config = dict(
    routed_scale=1.41,
    rope_base=10000.0,
    init_std_o=0.0,
    init_std_down=0.0,
)
Below are experts of layer 5 (counted from 0) of a mixture-of-experts language model. Rows are named router (the router's row for the expert), gate (a neuron's input weights, with its number), up (a neuron's input weights, with its number), down (a neuron's output weights, with its number) and show model dimensions 64-127. Each number is 128 + 24 x the weight over its row's rms, rounded and kept within 0 to 255. Numbers have three digits each.
Before each expert's rows: "gets" lists some tokens that make up at least twice as much of what it gets as of all text. This comes from a sample of Wikipedia text that the model never trained on. Tokens count by the router's weight.

# expert 57
gets: ";", "in", "am", "on", ");", "an"
router:137100156144160142112162163093114112151157152136115115087098090134140129129123099127128121163144166103139125117161158109130111094134125111113130131145136134085111128159128127135120117125099134
gate0:117139145147159101160115076142132081105123116101130075116107137154100125131119089102140103133067138118128157164151160070124107114171132123177160104122166156124076122114126109124110119111143144
up0:121118148116104080167101133160131107112115120106135072136116099126140149112120122122119132145141166116126084123134147180121176125115127101135130101126119118160118106129104161127118155138124135
down0:070130119095146139103133103095092082108149109109133080107128137152109146119119119120108102126122165115147132111120128141160158142204144176119114145090119116133132107110119119118138123094164091

# expert 30
gets: "s", "ers", "es", "ors", " they", "ions"
router:114104100100155141100111137112148081117080123054147136128147127117099139113137138157132174100119131109115128121148120142095132076125176123064116127132143148112177127141152156118109147148152122
gate1:095071165100155087118144156134120081174136121096134132085114138110096169143131145142087171121111143173131121135129148077159145125132156131146117132139158116099132172120095122153139080122136106
up1:119143108115107108158141144153143079133118154125083147141147136111118111123129127152149101156122125156135081104111105126103135087133150115088155099146148176173109122124140139098121120139132128
down1:139118150076145148107116122169152160132149100138122155139115172123088078148148133156141123153121115130148124096146118152150124105147073111108111147116171102143121165122105129160108144127087147

# expert 42
gets: "er", "en", "ar", "ine", "ic", "y"
router:162155164107101139106136124125214086082134125192099106108107144113140154102152159080133118083151107135116184114154129162168130137102128097135109116178123153135137125118144133111131124128089123
gate2:164141132136103150127107179126128122105175185129110177102157122178092143139110130093163153172162131129117142106135141129141078160174139112120149109109088131161128114136119109107195113100123112
up2:109136097119113121077108110149096105100149137112142107108129150114150116123113102140143138106133126178156119118161090140094092121121115160137090147121130143136104170102129156124169111113143115
down2:122141153112153121170109158121163151159090082115138131151118077131108115127133091141122118106106134120155140142122106119108111128128071123137149136151120122141174133110106135126072102144105135

# expert 3
gets: "ar", " re", "u", " for", " over", "or"
router:157179135122163104131153106095115129124115116105111104102128136095153113119114147123140116133128129116119164094092139105174095152117149103126138157122129146149161174097135111143123122128078082
gate1:144150147159117137146123108114126117091101106141109125140095113100164118162140129119151098109116120104122080116108154129104090158113215080151157148140148123129135142164131121111141130106117122
up1:151153100149121117129151132113139144105118150123133089136169153097137170148086124115152159114107160181139112136169143109138138121105174129133135132121122170178158164173086098127132144102120113
down1:131122111176167120126109105142121116088103096125150090120120133114149143165126163135092142144131129170143087164114109117135162162135159095100148127074131118122142157124099098132112135092175117

# expert 61
gets: " |", "th", "st", "nd", "rd", " St"
router:149115119160131139156122121124111103126165139140096104098093081119138126101127166137165153122137188146143124127120131129117147132134122172175099085116123133131135130126100146106109079129149120
gate33:130125124178132182143099122151123121146133124155142170116133126168161085118128150068143117128114102092115100153096091111125134133126164141153130121121117125154143154117157161131111122141141126
up33:166169161131094155116137130141123152141137114129132166158153086140123109131160109113147122154157048106150135113156091147110135152085105100125099116110108126113141130124157149113127113154098118
down33:123139107095124113128166136113112147144113114087121141121141153137080105215149150139132142091135129100104127145113076153176133147104175134158130097112112141157116130083110113107148157120196137

# expert 33
gets: " |", "|", ";", "};"
router:133103147136182125074119124119115114112161135100095107119087116124116134124115171121108084155107112163132064132137114076157154138134139100099159129125111114116083075110117141158158089134128138
gate1:156164104140126118121129117175105130064148104087101159155135088124141134143166127146124139128129156150172150111149139152143118111121096112163132129114157115160122127126144143121114124152141176
up1:138143138156110114116122134138151144147098135096153155151111125171114131131135149097191160110184103100105161080157121171118166147142144071087096106124140148158111169129133127149161149166103158
down1:133101144136109136115089136148122169152145139140101094089130140133135139099127147117102149150115152102114160106182156124130154170106152158111076143100180139121151070134091152152126153130106153

# expert 22
gets: "1", "0", "2", "5", "4", "8"
router:101089086139114142128145080122143131114114123118097110093135105139140105120136099133156144135130115121160139168123154133144155111107127121123137130127132162083102101156086123122140134131172155
gate1:138098107136120141150131159131128166147140137122114119118091134173083116126161069140128149193186135106113121153104108076157093177097147119128150152115105125094127154085095163130167119119114158
up1:128090147100155113141154118105108179101107089108136129141137128126169163101135126077104149147120104117129147111170117125097096101123075125136110135130128141124082128170124124124120144107111164
down1:172092109109131147120156127096153128136137078127132152135110122119128181160119106088140098129136137118162116124121088128179109129184086168068141152122111132118165131168096132125102166120131112

# expert 63
gets: "1", "2", "4", "6", "3", "5"
router:140081106134131128106143110136163146194115117119127103109138124129133107133147141127118111140130081120133148130096097151134119109149132158125146119116153124125147110116088108158110139162145141
gate0:130114163162168102161096119186138165139139128171175159136146138120108146132140120144134151137121129121123152113116161142110148134144133155147146157150130106086133120128133114139121152156102082
up0:146144078133177158130131113103117132152123046144103096128112156119164139145141122137153131092116137138117092144166104098118145136158156096128138125077115118152152124162156126091094109106120144
down0:156155147121130146134150163133127124094137079126129113177129140166123119169117129077150159142133157123073121165097096136137108087094120131085095081175127144156185102120122124148127096111135159

# expert 8
gets: " K", "h", "j", "ak", "k", "ah"
router:140129161135155104153144145090109153175105096152159119174140139152141119101111163138112153115152144116129096090121168104131121090102113121155107105152083122109172119150117119114127100145151124
gate1:146118123167144137101175147133115144174109084123155113171134124133163159108142155129087139102121156133124126140123127102106140137115112146147161134120135104118126132135083143173134094086120113
up1:140093128158165161173113098102083086138134138138114126133133093146140090117135146111139150088126142155138120118124157086068142161123123128156129143115107120113115130136114111109082108087120112
down1:112125126138138145147101119132080123112183103154127144137130155092117095187079126126151098101195117143069113107131128134135103179148122144095139156112130155100132154125132172112128129115151131

# expert 49
gets: " New", " The", " Al", " South", " El", "el"
router:143156141127130116135076114149075176095146145163147115113117119141165120110126123118150116129132183137152153135095139139134153142178123149112163161066116129121123123118143154110153120123120114
gate0:125067121126145116107129115105124091112169121114130128133133105156128095132148136140161122151165140131158145130123109123154104166168107124105185132161124124112129178117164100131174098133115111
up0:164119139156184098121108071151123122156150123084156161115127157111115163118137119127134123165165114113141092175145161113143123124123123148110094132154173113095160100087146136147152098134107102
down0:152136126103096107143146126111135130136068141150121163126109110108108126128126132140122171155124128168135140094092127145115145104106102180173098158141153099137209123112121114163134166139137135